config.toml
n_layer = 8
d_model = 128
n_experts = 128
experts_per_token = 2
d_expert = 96
d_shared_expert = 128
activation = "gelu"
moe_layers = [1, 3, 5, 7]
router_score = "sigmoid"
normalize_top_k = true
routed_scale = 1.0
balance_loss = 0.00155
balance_bias = true
shared_expert_gate = true
init_std_router = 0.0161
lr_router = 0.000676
vocab_size = 8192
norm = "rmsnorm"
norm_eps = 1e-06
tie_embeddings = false
optimizer = "soap_variant"
lr = 0.0053
grad_clip = 1.0
batch_tokens = 65536
seq_len = 512
train_tokens = 409600000
steps = 6250
dataset = "wikipedia_en"
Below are experts of layer 3 (counted from 0) of a mixture-of-experts language model. Rows are named router (the router's row for the expert), up (a neuron's input weights, with its number), down (a neuron's output weights, with its number) and show model dimensions 0-127. Each number is 128 + 24 x the weight over its row's rms, rounded and kept within 0 to 255. Numbers have three digits each.
Before each expert's rows: a language model's description of what the expert responds to; "comes before" lists some tokens at least twice as common just after its tokens as in all text. This comes from a sample of Wikipedia text that the model never trained on. Tokens count by the router's weight.

# expert 15
Description: Table cell separators. Pipe separators in wiki tables, especially right after a name or team before numeric cells such as scores, wins or years.
comes before: " ", "1", "1 ", "3", "2", "0 "
router:114092130082137165140114172143110133136097144126107134125124108138113113074153120146090101132129129137080127130126103088125148141095126132112128156087127125139096119148117127079141097159118120128132145152117119065098127090128127123164123112154153182126123120125125135045117131186133114138128171149168088119134151133123119151119142144139123133170182146150150099122115163117149103135151
up2:078143140123109124090129139104099135140163139158143147133145137122127121140120130178116123160151122151153147119148121097143188109160166129143101120126099163153117118098168142145107148124104129159093147150109105116082138097134156146139114130117098162088156125149088131082101146162158112135135162128158085150140096180140116158129081166134096146118156170104141122155096118128146140142139
down2:152132207155142130129139154120123115111099155089103164131116095179130160144125167117173101132115130119115147104114139140134115091167113130155126142106166128128157114155122147148078156158168116083132154120109110098163098127178105118143103133122128125125147119113145134165150150105098133078122114190148128119146098156148146144115141117155142108125105119108128122098123112143131144076098
up3:155122113111111149144101173127117118122152099142163133135157134113146133139174130109119127105135164115157098145161148115121117132113150178159116171098138147121097122091136106111125128084082087153160124135140077137126172176124147143142097119097150074093146147129125133119109120198142126129177157148127148130118078129155129128145159117093110140125098150147117135085167114124140114139140
down3:122150140167160086132178149109094126093111156133124133123068136077119120105088119046100096141132134137110124147129107145142158095159133133144112160113135122112140129073141121143080122133109138168066130119140104078112128097126139128141147094132128115102110113106099141093121154109125105145115146119111118107122119143168143135103141153145126089143136124129175107154118152117115162107148
up4:133147114126122150143114127168109112159113133162105102129115139168166107170144112103129158122151114108157104127147127119114137165107126116132138128136136124121137122154144129134179113120110113158089175132132095136164105122110117160114085097133110090189125100148165130092152132138086158145157146090140115114129180078094110106140156162116087113084172158101125122143136113115158135163102
down4:156127106154140104158135101128149153148143131131114162165129131106115113107140168157142105132125137145131174147162090097140120172132130148130115146157126167133153132167105117118135161163091145096157129098134095116140191116114186138101111081117169077121158168129118140134118105135134132123154109124134183143126106143137148150113120138115110125121111111108168157127139091110163081130075
up5:162109115143130076119126138121126148121132126085132083156153138153139160098136113125110151137146190153097130166174152143090143142106117123119107187128130139157137116138102159102126112107084107112130156129129114130098092117173121096099151125170139147131090135129158160109109199143121097130132175182128116123169144105108142108114140131113099131106133151117120148129150116142165109124100
down5:121131127103168108133142143188105122145124112146080147125154177162119147134148116129165136162129137105126100125119143122146118161138161138131100099172143101144182122178125140144101099112131127116113152162103127119145143090107115139129154098154156115147105060170138167172155110153106117110071110155116167136118151135131115081101111132124142145144152109105117117102115148119134102110098
up6:155079140107151176144128110114154088154099122127136160095043130129175140074129160097121128118138138119140110122098143087111093107131173112115113145150135156111140146111141150139101147167120110140148115121138089142119119141135141108150143140093117117109152137122130126089140129153155136163097157181150140104148130165143143123123100150137102128138082089148132132088139139130111093128174
down6:125195169131102142132121151133124146074149130140144164167138152084137163131112120137141090166142120124137197124117099133138075121133124123130114131144163073122125090148183130101078086110136104117133120140134129100105109145120181128112114109107167088154142139138136110121140152140131130134124113091104102128138082128128154130141126117116180123136142123166143093132144150098105111111140
up7:127125114090120134135140142120113132134150145138137159144188084136137131173125147112147141155089081123127108132133166106137096141128142172116115158134107157107132136171158117110108105150129104092116170160102125134152135104133165160156165126149163131116099151162163103153094063109104109142106129094169106106138104144146085102147136080128137110148114129156092127153143152145111142159136
down7:124139155151193085105147142146123122100162094086139150096083149142126116119131154103114107124137177100163146120110126134127129117106135129145115129109139107077115115115112106114095150078101146155133117111115129176113151152097109143118108152111115137127129143137123098060112152153155141121141085160072097161136123138133148136147143135164103181135108112127124138159139126117085142135177
up8:124135141111135124176165085152148142143124129118097145106161137127070066112137106105171107125118090101097089150130107154109114160103116082125093125116132093126129133138111128107155108137120159136134132117118074122163154094146118154099150142149157140110116103151150118130158133139155107161121126119126120101155153137152122069137158162128128080109144158107088154127101112107103174113153
down8:123106169124168128139095112128141137106118151117118135182135095176090135134114124100131128115118159161124119103133089144113115150110177102136137135150143135142140143153123138121136175158118185150106127157087113179146120140157123119111159131145102092129151141111091100119154122164173156140093093094112123134139129168129098127162151130098135147092152118118113107158141100142140159106060
up9:125081075134135118097163118152113107179131111120115137078125115131127140102113169154138119125126142127109136126145099085114119157109127186086183166139150120141100103128121138122125145145178105125119121180128095101119110114084117161115123138147107148160138126110170083122132104140116146146137134125096138078166148117131110116156124131117118130150138116182168105124130088109143109177124
down9:125108162149155118154099134086120144136116154150127142173111106084113125161132099094127129158130095156145154103187126160162171122062122059154113136147119108094111111147138118137105119122136094182126187110191131146110105119115087132117153123137138120130119153111121107096124107120131084154127108125137102179123110143132128121104156136121123136134104135116164126127128127124115144102159
up10:109141095097122133137137157142082110130136171138170175124128116071127180123115100103147138130097148099163145160170104078138088142149112137131093178123148151142120152108165126172142086140131136117144117123116124130112131108132134107143125157132139105079170154155111120140152153171141151104108140126157142142145112172124158159133168155152100123126127119152129172124107148121134119128175
down10:135123112140168185072095129145099091136135117149144109101074126138129100146111144113173127102149115101134116135157144131131117127128085137118113132109104093140146170111152157107093090095132122110143125123104147131120078153092092105136155167098117100123135131140176147140143065154134121143149123177100097149134136151113132105134139153145132144145129143109102134135099123146056141103122
up11:113114126118123141114148114110166051110127155128145109133104145130107133081190149142122168123127103153147133169120134163111158174122137139104152136098097113099151129116118106128137135140135113133110105095117103112138140096135126148137085166107099090085145147155131111110124144162104101117123132086098107156092108146143148108110145193077114102132147124133160115117149120165103113170126
down11:094145131152135134091105130091134176068138110154135135082130163155124100151103124107119133146179131134125130094149081145117069153080094138129108156146111088121103131132143145149111145117101147124139150108183112174143136134101102146077160110115107140173115153165142145108121128102111124154135152092123147107117116118125110110111143095126106121140149098152118164101124162126107105100123
up12:081091132137179152148138181128138111136094138146106163137116136083156113166092154150119090146120118150132111133110109115125095112150142085122116106100147170164123139111111135161176119165133124170145127103144139127124139156137118096145161136133159142139110127139105097113138093138159085151150145116144175140143128150109101179135112115149079176083146136148116125138100115121123156162123
down12:121151128127101119122106107087107151112123131134154132123131139146103113134112115128170110148071165147133170153115134152140082128116118146131157109127139127114100119090114088092114149168117091142104089137117098133081180112123149112122115139147161103153105145135100076094123126122183145130166090113065118064129128107142165156135169152124111115125128139131147129137107093143104126122152
up13:125116097118132088121124151071109091165101096125096146147149122093140169143117107159095112096104137157157084119154109163154135159095138168151168156135154122192125133115138141175127141146131117099117115182147113116165118147152137147151151083132133122143133091131153118135110137114107160168151129136095123153099132121145148129169122121114101142120139135121183116110133117105166096137142
down13:130127150111148127143082112120100115125134173161139111118104153086130109153158155130082089157120174154129122152161133134120126165153101110142120128130119127098140128125108169115121121131107056131137081098157134141151135116172122109162132136110103137081097168141104168143121129134147115155122122114116081163133125141153104127086121162153127141143133185108143073111110164147137135144095
up14:139116100133121129116111132117124163101145130122140105153180064129133117135132110151144096137132157138108155146100105155137127098112092147125109119103105134145107126158095127092154143132117125130141177142078130116146093159112155067109108147107104144175107140132119117124111115157119150168150130096145129131079155121126152101097177149119155094126166111078166138124104089091170101136130
down14:138112105145175118105130169131140113154104083153157145134126157123138140116121116130147129086162128091148068157123130123134122128123117087124153116124117130137119131095176146175088127108126128128112096098126112124152146139101146133093108202124108121093090098134151130131149138169101098135082122126087113125115092163174103134127129181141157127153114171096108139101158103122149119145129
up15:113165164164150128119134140093112131088113178145125093109098141159113163102142108132142098121106128114180140134120122131099138144165131134144092161093121147083100122171147156119110120097101131116140180126113161122099157163098087151111140134145109184059134098119118105141084133143147123136121121132105138163129139108139126156138117180113118072112126142110145107136104116125130113143142
down15:129160102147145103081148131136148142164160127108140151098153108086120117169120145155133177154174134176102091125180147140158120163137183124126132150126123122149147110149094128137106110168157124135091109116133111147111080146153150122110129090155102138131115137158111156136136109113133128105127117137107084110145134137135139133149088104091190157157158131144134136108166146097157138097117
up16:101131154087133131104128134125072159110134140111135142076170125137132120074148137151149117098120140113099132138112098127125173138105152143136125124182148110124149108165118154156139141092089151144122105124120096057152114091128129165119111139120137154077111148122134098120109149143153152152113143139160124136111093117139185134116133124092154110101156128145084136107105106168122098170132
down16:157132132138096133146128103120100138048130159096133114119119105139091115122141130127142086106174098168080136114127164113159114075120155148088139133129108144143122117155143101115117091136151144154096103106187129105096107107152106162141127159107145113144103129140101100133141132083118083165141104120118153079106171132087123116119135126121156132150147141109146134156110104111118100115139
up17:155102139131114102138139106135139132125130165142099146113158113154126133150162091124131147134086098110127152137130095107130141162111139075129092128107091143133115153109116155096191073126064165141128156114129089143129128124136119085102145121145152160077144108128120128152130126105147113133103156116070149134136102103083081100087163150130114131105169113140145118140123094142112147119135
down17:156168132118121095115140139133154114107120127126124137120161109115093124135156119098108140136075159138118148133140143157080090146135130106107126119136132172126127137141097117118133077134099106102152146161087145149101153163131100112138162131118099114100147107166173105147186123102145117137061126106123143117079137145106120120162154123109138139120189174114109149171153147156108152127151
up18:119113104134075095096132129129109158114121151170115170121072095172149070134138146149143106090091171137136144105125119138123148114163135122145144152153113122110167125128153136107111138106124121155154132133119161122140080124092135179116122114119127153145144166118109129114177139147135114176145145171124130137141101136111152123151081081117103156189098122121136139123163129122156147103131
down18:176139147127164127134131176134130062132088165154134133104157172163096147135108084149131145119140066128151128169082158091128109139124094113126127151103123141129121104129117108129115079140126122144129134097134092124142148149128128109098135128141135153114125083189172116121103145112126134138132128134127125147139138118144117137098157150193191129144149141136101109121099104146103131156125

# expert 58
Description: Table header pipes. Pipe separators in table header rows such as Votes, Candidate, Attendance, Party, plus sentence-initial She, One, Both and counting words.
comes before: " ", "Votes ", "Candidate ", "Party ", "% ", "Year "
router:111132139077134170142153145148120166139100199159102109107111109132156075133111115141134126145076123126111119125201094112103116130132120123118170134109109125144141141147101079062146119150092089080106155149134141073110130119140139135149083134120146129114109094108131095109104119175130149159129143152137116146130109107147118122107136134137130135142129151164126120139118122109135093114145
up0:133125103121142157089137127112138099169147143142122088104092155108138085148137124114138088124116123105075118167131128142134071102124106141085061131138146124124157109125134153119106112148108137138128152126170115118095111127149147117184109128179123094157137180126175117097110128138117167145117144127130158115123114157107108152114116100181134106099123161092143138114138075122105134134128
down0:166095109135101106159128097097109139104116122161117094121106132170147140149144112142129122067132152122137138145182118147092149128167142099135155111106100101083186102111114160106169129133160125124155100107168146169131173141124090122091137136147102152099149111125091163143131133119125154127100109095127140121119134103125114149120117098119144144180113113145063112113141148110121141135144
up1:122108131120150156157115121151130119143128130169089115137148143120115155122127110097123116162145132138147086121148141085138085135123133094162125109149087113163116123152089070093160099139100112104153152157117106125084147076101164115102157123116094135116086088135176112140136128144135164147157120090139161129153121139111103135111112114083158137152090124156091134078140153136145140135146
down1:091167114088120152113136142070159067102130140097158167115133125128136123142121154134159096108116108152117176120171091163176138134142124122154174114085168131107086113094132135147143150135107122162130102124167133167139100173128103143119123104135117147109135112111158078124129151080108109109132123116129130137135103106135167102139102139124126157109147141107119114162162096122143143145115
up2:130108110132103155112131113147126137144115191136141090099116100092079140179137117109144149120167117163110111090126099121138111124132110164138139133130096172119137129136089138135118118144081109136139124168121125091121123128151156091135107111149119149074097101112115091102126153163116138096112121125123083124145107169088137139114094142145141089117174071136162142119109125112093121087117
down2:137183132133135140140128126122156121125094097103137144099127098102167142110127127152150112163161106109149142171140090098109103106124178113135130137117138082138152157161165167136092153125175163105135112152162125124101106133094079110138164132135124110094130156184140167129162126142109137136129157138134055134131112123147130105147094153126120118112118167084147151137127109134138153155119
up3:199145124115092179141116117136136125124156106092122124096103109122146141133115108103127117094115121111151080154119151138139118101115143168105169127109120087127093147095110150113101134127108108129166108108143125142109172117130133140139115131177121116159122094137119092117137119141147097130155090140151144170131158138088118147142122148204180163142128148134151116125124170101181132120115
down3:112146143107117146122080134110132154140144140178122127099128119166102091094120131157126116126132083124149151155168110127160131137138150129159122081046128122077127145128142128125106195130137082089082115130117124112137102118143090157115125105095121147141117115100163114080159119106124172117129181134116112143135120122080144136088147170114132148107123133135113131109118119143119142113133
up4:130082163120136116135093132153132126138097134139147102121147123110138113111106134117143180129120151127134105183174149129139102176159112108150094114125159070099109119115089130123123116164131110157143113148149151125133164119104110162155079188101147101127138130177149153099137110162144129118122132108144128108115098136108139126129141081156171094141081136107135106127161142152162089154123
down4:088135147172098158107130154153113117161137131115176091107092128134152109102129104102107117098116092125102138092131126114099113130130158118116156182085075198148143197112126131160126129138132117111157134120139139152116139163142163116152164139128123141136136120118103106113117118178124149139182098133140156140153140149138167139113107106135163139114150095118125157152122118096125110121165
up5:153118145121134104122101117104121117114115141100105142116134104090107151104095190106137094174118080119132097152091096140122098170127093115091104129119134097103177125117125088106163105151138124149148184118120098146119133143135149081077086152146118131127110120118119141154091156162083128150109106147096113156123164127131109084095126115127143122134137125134139112121143099153176152116125
down5:098111161150141129142157174181139115084127077160101109101172116142114133098138093164109113139123120128147119174133139123122092103157119100127088157086122112154095090155162154131150124086156102160136114155139126120122111133097122130148137095111116081096167108130102121151096105136144128130132143141143119141119110124141095177135145150116184124117113090126121116111157146141143090155093
up6:143104151108098160090121104134153159138085122152119165091095110139134113108107125172114142137134116160155101139132097079120097132102120146108138142117129156174153098133144127102122135100117114118130118127149150103149146131121144116141072133111084110135109131109140082154129119126156184089178112185136138068132155144118162126151129125127126087110157109179165132101140114118130101142108
down6:101139116100095135135135100166129131100143124122145091198159139136144139145159136077100122179123096105119113118111176135121121078077141102163116152138155069122089143140122129117126178109128108139144171114132072116126063113125144159136118131138138147126130132121148152131142097123114105159110111105116139119128125115163126098108123130112121143112087124118089167157116130097153138104157
up7:119150113144173102162150134152155118117123123123147095120112103093141149132101115144150141134165090111096137107154133097116128144146113111180139158140129108099140151097140150130119120122154129128095147088076127101129143134156110120104151164159147139103146129109128144092118153092153148139051140106138114117164123125115118141088174124171092148179138133124206118132155130135149132154124
down7:146120128138095159088129120108111129107138139161138152123109146104152137099105138099141076131173130117131120132100112137153134153065136157132126093145122139152137099138104133157077111106133157113147137146090117152155132185075150092144159126121141110166136090150130135137149109150133132112130080144143141079146174149123106141110139094165152102118164135159121168101097165091120109125114
up8:161141137118106098158154125133124118134155147173088144108140091111113140103122097125144161083156152122109127130102080146162168151165106158157147153106148090075153122114168124093140077152134107107159144131116163148142120128134129138118100123195136103137105147134148114112128113109091127133104128133136078155143122126117084151109157098145160137147140131155160159130150157107159129106151
down8:132124103168153108120114126104126152158142118097145129120133161075142146136156153102122120167054135151116155179161153073145126106152140134139163141130098163179120129124138142144146160109113095136135170110103131130115124087138118094138113114105162135104142145095141080115143130080128116155103093124092135143105125138134103119171139139095112156122148083137136130148145092125077132142128
up9:145084097123143179133115129108131186122119132127133143151068096096116138144136150113107095108104151135088135110121146119101143174213114124098125134126113144114129122122166105118135170143114125135078092134082109125147108129128130110158164142164144176100127141159103133113172140124127128130099136115135111102121096109110110148092135112127097145137111143147065105138097129141107120119104
down9:094135182110121129114107115123120126151069118146119108133082165158136097085141113125122123164103098145106128093141143124148120130126125135132145087100118131147124127135076116137124124144114130136159167122125176128094127109137164156129104176129105079191099113134176125113151128110127129104156188139172118147140152123119129125112119096145106095153139133105142137140087099156097104079130
up10:119125132153140136153126134135108126095140112128120135161154154151128110153120145094120128154115132106115138179126112163147112116111131069154130122148081149125115097077131134148100083154077115145090150144113176092096144150090147171132165143149105113152137126106086132102116115146111192104114125131120124151139097124124109123100137110115149103167105110114167188111097141142099110106109
down10:130114136105140088169110104142140133136139140112133119099145156131164167115129093091155156077130140115119136099113141160131148143147124135125133179150146141113118110133045117150132139125147153148138133115170106122128142135170115119119097124090116171138135185088156102150134143109152099127144148124140144146189159151140115124126165138144135163079096165150130118154114116182147103110124
up11:144156133130134108130113161153147173109143144147118105110107115072165101125117121115129141144081115114145090138129150127093099191103131154147140155085089108119117143118141147114166142121145122150103106162109112184148116147134141102137177099146135151154151119099131127138100131126083120129160163085098131138090140133104089138111100131149109127144157125164153138180127128131167099092100
down11:155094154111108159171129125137119137143129133150079177133080188142151132119166142071128136150163140169072132104122113140108103143150129119116141175179118133158149086149156147110151120124095114137162148140121113110132144150167110102128190103087108136099137139111131165127121122137103151129118086117141154116089129128120153108132112120168123093113138123099138138151133145130148159127135
up12:104155098131105166101096109129122149130097132119148122115110166115134164167110112134133156154104101122094113173125120120072176167105138141154097118154139135163139117130121131092152137136074156160115085112123142146119096109103132102082161191123119128114150159157121164146097114140121119141183123117125119120152155128146138163118139130169120157130160122113135159136145133144121123191115
down12:123107121130100105130129121207077110112163159113127142095141143146125173079129136149132134138146130085129091177112138089133159122127096112136110098133119115144089140109142127154137159144125162112127141124123101118129133115118098167111146112110135107082200130131155107119125077147095164135112162150134108115096165119119114145129100149115121138110159142115129145098127091181115149159152
up13:148094105063119131120101126090127110139130112154140099131119144092086098103128156108091145099152122138132109142118123122119113111132163124158094191174108135101152113165098108126135125162172154150109109138133150120097147154128099149116142180124094144119145132162124076148128139133097157134120106083129130091165138132156133160140099125129182110083159131152137137139128146101095129111149
down13:156129133088099140167135115139115123131136114098118107157099155177149131171153072119128144172135143143166119075121123124132139095066117102139144130161114154122106098114110162198106092165139177102109114136112163101114139178138123163138120102156092123123095123123108104108165137149114105172117147126125134156117136121139143127126109138150142135126148083124138113116148105150152113145106
up14:123104111165130115152130127126127126114130150145141154123136139125099079136142119127177112149107100113139130150161091100085093156133135108135121142121152110151111136107128092069187121113093153106150121118107124104183171135120123153144102121138103130146183110143122158138145098143126085102106140130100135157169142122155131132117166109151100129079184121138153172147180118130147112114148
down14:120091119146194076111119100099138115157103119099125124139131124130135128164152125126120130158133131168074123168113129159158113101133124121091082103197168120113132115161166107145105109106121139134159196156114115116139124105121183113121138149150120114113112132148118162108141124120116124117108137126119131129100162103138100144122145147161117144157121108081141132145161130149136161088173
up15:072140112153140109177106138136117120115155162155122168153108145118108108124172105127104077138116150149135117108181170134125112098121122087158121152140124081114098114153110150117095120166117106134156142139130120137109124165160147120114125131129096128133133089111102163081090137106107182152137146154164128077161127113128146147100114119134154133170097090162158150116139136132141108122108
down15:135135095104111140144146130143171086107136158111130081127149067123134079163126132082139140126160165124102136107140174141140126078123113068125158160139127150111143155115148128144155132155118101122139092100158130108100155132104128104145135075092106137095102129095144095185120116114124101127108124125142123164102141097168130148133103160147123101122133113126120087150138114134096140131159
up16:143107115128147136164105122134144153131088152111109150107067117171107130105168126105153120093129147126139113133120158100150090073107135085120154156083150137090121126122077110116139139161156092144143120091137102089126129151104131098137139146156121170144117127061124085144131132124106129131152141148123177132143127104150146144101119163137109126184097149092124146138144120121120162137154
down16:093140151113154090119143175153146133125124177124128089163130138137075128118129115167097163174124123159152139156136119105098105168112103161115105145129139097133147117114132106131162136110152083092129144092141091138126141157136114140107136131105137118130160112173129118158134090160153145130107126134108107173100149158106123118130150154141149124108179069152171139115125159158121106163103

# expert 38
Description: Institution and media nouns. Capitalized or common nouns in names of awards, institutions, media, and posts, such as Music, Film, World, University, Minister, album.
comes before: "of ", "and ", "(", "in ", "for ", "War "
router:109102123064101162128118176133135102140121158115107110111116115155140120107147108146125133131098113127105102159151142083118152114120146104121120140093094157112085107113125115101148079164132126101104134147119126102119120136125135112152103131137155154123182113095108135082058140140109135155129157134175132124133162139148122175138124135085098097143142158104121116103094141117149063101133
up0:137077134102138152160137138150140076177141146120159125127129105157167095106165083140152128133166086139115159162108110136099161160158122105114144127131093118137128102092090124118115132136091111136119165151109111113195105144157147149149166114161110152160088137138162087122124157092121124096138096127108114113169116117120132129116131098114141124103123153171122137138132113162109122103107
down0:119154142094109133127125117143127145155126109144113153137121142125165140100077122155080154134104152130158130136200140096147114106117141129090144159134114130135129092135128135176134135111112174049131099108110127125128158099092178146119164119141134133132173117140144165097148123168100138083097113161095116144110118143112097103136108117130101145150120142085141104108156144150140096101136
up1:081147139107145143150129158135127138143152125090088087108150111131136152116138118149146184142138137103121085143129113091131110130160160115142126091150144192146106122098157143090110119118164071105106145096153080119140120161131088109155129152139105146125107148110068124147096143109085092109144135125130142132124150127160122136131086157146126126118139155163094129168091110127107144148146
down1:112112058111165138114090077113167124106100133124120154105102108130083151093181130130156098110123157126120133137150147170124130138117123126138136098132158103100133138116158164091114111147111118129109119125109177126160109131130158109119159141132108065125096142085146128098094137137089157118108121131114136097137101154139117126126130129111162127101103099108110133082178109134121150121073
up2:087099078110157110116127153105089138119114150136105155135141150119132102122124104136132147108118144109102116121138140157131147161125109122067100128129118141067122103159122110105175094152123154092085163197134125176093088135153114128132137102162158158127117104158095138089135159161125134139116102121116102131162127141112117083155114133159130094163141121100143115097150111116134153125135
down2:101120174103128125155113152129130113134118142138128161169090099139184111158108124125132106129099109140141126064133170134132143108098134126143146108175129135110100137096110135105087168120120086181114144160108113131151100180115122124143142126106152119115160115133113141140137120113107140107116110165137173155136139102094118093173137096102148148130108047116156152121144163119129137142113
up3:084085107107131174137077134098102111155144132138110162125091106132070112106158133136158110096107130155107104136178111078137147094115177111117140127151134166099097121136125132134138074118121118142169144130091134117146132161113117115181116128098144141108144117128122126136137158114086134141126089135078153081158149134141116147116137112117110129163125111145135164143097125141130134080148
down3:107129112154136090128116106160146152112137076112107109123162129105184116135141120106083160106151140095137161053112123166130136172105135131136142139102122078108112133143066143125135136108129139116080124144145123148153152100136139119130106103181106121126119122142107082149117117120147120102134168120141107138093165108098162127124117150130163146107126092123123146176155108117114139160090
up4:122104162110176092092134108158084099159115128151111168116093112155128137127161129112158129101121132166119103136155119111130119142086136119079126134148078135137161116103091095130148124172147119083099156136159129131135105111117127110148135078157123159127154144153112147104092129151154146164146145143100144158125121132111107123138133127120136057130057157131120094106133113157128120138132
down4:107099111168089148131128126142179178141103145174102077117142126137127133128115146098164112126108114137143108154181137131156156110113133116096120131155113147140165151138146173154147143171106122139116123125091123125152130150128123130085148138072105133134111105088153120086108101158155124078142196112145128151158110123132136136141142125176111149129125151112129134125107159141115118108071
up5:138134130083092118162089119156085150160108115157104146112121133078119142113124116101129114150124169126153081171115142101159128105152119122108124093120102155127129123164147112142152079129116109127137146108152112142119109123098126189156124083141128149124175086137148090174102106171106111095159169094145150109122137156104113124116139136115151149116103116122125148128118183119117122166142
down5:087111145103150084113169098115147133101159114079177072159151141131132132123160137119129134137106153146107118181118111159096129158125132152116153193142114137134152122124114124168146189104108124121139102129138118140123125085136118071108139145128149158151101149119145131110110146131163133119135136152069116172117109104144125090154117148114132091156112152117117098114145115131115118143167
up6:112114151122119145161112154164118118157136130163117117160152144137114148120135133103126154120133117195113104142133122107116124097127077119164113141139147137137089125115118125134163067148160139106101153113153142100118088144169147142126105107138135178178098112110113132164109128138146136144159104121142128116158146083081164149111120167113086091148075135140117145102130123110075130164148
down6:151125093109152143133127095115137133106133148112154164099182169146118131167135165155112153133150141135138188122132128172131146099151134091125151158144122137122150137142124158126139117196133111139128154125124140134159142048111082113094150145113142122129141153105106162151068098137088130119169146110105115137120085158161110137110101152172119114130155124142116130153139146126123124106145
up7:122138127131148110130111135125130082140162112099088101121111115172172083129080109108094110097108144131091151155124111149151147151098122101065103114141148152136087125107109092168128118113118146157129119120085146137144118079180121182137139152136155117084109135141119154105131144139111117127130119176110117120139115155126161115164137139106116143091109121083148108141148095094098134126153
down7:148154134124138137135115116136142059146162136132143140114128147131134137151146116101105124134154128130127133081134155172115126108114139133173114159142089148094114149121114149130101129116115107123120107160139124101158119121138129163136147117137109144090088158154116100134103087112156098104122120171045132176147134131161167120090145115145085106166165085098131173145139124081134145130111
up8:101147132095113147083129139120167117126129172089152082146126130120144127130120146086129109130162161089145105122201106110131103132124173156160133124161135143140111122088175130117109133124119101092084140116115146109138112123158103128182092117120119108181122122142138109102104150140105119107139171124159108126127120141167185096162130142108113115146132135166120163111140161137151111151112
down8:113114103143144095152145115133127161156110154137135158145133120119127141124131137137145097111113139158139117117090130091152095132093106103088094143136146109109123095150157068150117101181115141141144117128154125118110127110092147113148130140062149171109121130123153142143087092137145178162130131120126128157147096138089111160084076105171126158136104124099117158096121079164125121148143
up9:127146124154143117157143174098148167155110104115142144156113145131141110133138168163168090151119115117095176174115098125137095113125123135115123126127132131093144143138133136135120158076167115125092140082164121120138163124142159120127138131116104132166174143109105105091133146150132131099192127116136096130101147165161136099137130164148121133128172105161135063129132135104147112088156
down9:170143153172130125138139168151138059107099125149087120102103138144148133110144117086081082079107129095104105097144132140133143149157161137162146177146118109149144125087129117085150113111124109124119087152151128143133114148151099160128084106136116137102162145108169149156133165161112110149108115100123140112124130095121122112112173145086156158146122125125159115128137130122123124135095
up10:157106091119127167121112112119138159109097101114161113150101125137108119132123112118121119145122102109114140147091149094125132108158150144106113097117174103168134147121164116119143096149110164119153147152120130128090167089160127124122115085108160154147148099089119199121118145143168120156104121103123136120148083141133167139134106144166157066182120127143144098128118107115142132139178
down10:147122155118143067119141167097129091141131149116144104096075163125107127127051114110118140106145148100107137126119120146130107168140108147146171138101131092127132174137099110122117172133132126103134104142143140133117151087128148168119134145126116168123100157128119137139111124086107103128130135106129160163142107084140099141100155109100122115125124162117129169133149048099153099125129
up11:152138122155113135168127117120191157147145156170094141085131162123127123105083158138139133109112120107099103147100087136130146120121124155131158097100081112107111139112113136108154137098141095119120106118137099099125161133109126091130095122074152169097114074124126132119149100133115174148115139144128135095125160122152109106083127148133143109146078135188115113127124114131176107106106
down11:123167135126128135092156134155091093091129119129133121124123160151092108118113145157142124161118144124083089096121171132114141113142107146165110120111176146169109145144105127134125092113174152117144127074109106142110146083147123166147155109143106077147113121087054102131145121119138136115125144141097070112164139123137143157107126135095137131130095153120098132138149153112142152142163
up12:082127135109110156146165149113132129127187133145181091129143160080119098131122124128100099156124100123091102136152144128114116127129152117096090084157120127115086121125149133171147131142125126137112095148145167091096134081141123132151146112129174167115122144171146120124096141092093131159140184124157163122158134152089151141139127129135133095125122139137074097149104120111116155117113
down12:135139081160173112145141142134108130083156122131109118129151129132062129135150137092120138127119125168113121149097117124148100126120146113121102128158138114141114100079174115113155106088102116104156157097141157174129127114128130179137128125072141150124098141124093157139145122138176144121122171121126184116117123161127132178114140104138112135141168141098134167074142157139115126163146
up13:137095113131107135133092144096088143160133151145123114179129105165159121074151119109189117090112112110124115142188121122128140151132153165139161122135170146107134077129134141145128133122106104084121115116132099118149121120123104134143132127087098123116137150126119125114122118129106107104149117114156125075152150170109109169141132151137135075188091149131096168148110160129135086115127
down13:091146128138105114130170135099166134124113110083170123124124081128106144131116133160175155165158125194150170147110183155170109135097118091115089114116106155135105091102109113112104146100117158103134141136119092133141123129139148141136094110155144134150140098129103150153096117124103081113126128158163103168155151134177130089129097138115118139111091129119134121125124123150138165113125
up14:125165084105134104124105155086110103091118123123139151141096102151161104109137153179139111179114132130128103134109118065078134078124131167124102119097086096133127133144131077108152126120153095130188099116126129115095108146148116124124114103144127139134163081119118154089101142126131117101131119096103142104158146119134157095120121108098179119122154151115119132102106138130142152103118
down14:151090135133136147137136107107144086104183075172174129165128159081138155123160147057158127161142111120121127089150153147127155116121109117167124133156145119122133127137134120138110114099118179113107128138135146134116138157078141094106140131101152097173131152139113120166102123127122067129142148107097109157122139183109127105126105137137130127129135097145087135159097130124123108118139
up15:123150122131115107098110133126131129132158113115086124138172169142170102084136126132109142139102106140130091122086139149140095151103125129119126126151139167080108093125117120126103107143075097143108135126116142143091050171143114105120117157123103159128131127127121076092100174139171130156145176088134165107109113121132104129097145112148143162138128129098146113077131091106124127127121
down15:074114100117122168135114147098118116136126140124131103115103135114109123082079132135124094132083127103131130136140143115138144134117124165119145150114126150126129147128176145159147168210107130078099130140134113130132126151103161156126095144099105160174130122089171144094144150131128147157130100105082115109119133150165083099180109108149185137146158144144141140117142123126140109137109
up16:125152129136126136120167128129137110140130132093125140125149146155158117109142125085167153128095094122099139113150146126117103139116113120144109162133161128156142102060107124153137059148146133123138137132129112111148141171125125126103094158123138110095133133174128104105108115140128120152141110117121164094163084112152149160184191130160079192135116120133148151113097133126155114083143
down16:138120119095200131102137094115149093131185182144132141159130165176111124138132117111141084129126118137125114129155133182119149099158139113137160140129099145129114094138133129155178112112105159142163131132154126149102151141168123107149161114107167141133113160094127154103128103097116108104098119127129162173124109126078127120132137135169172129109135106111122112127143124136115075088135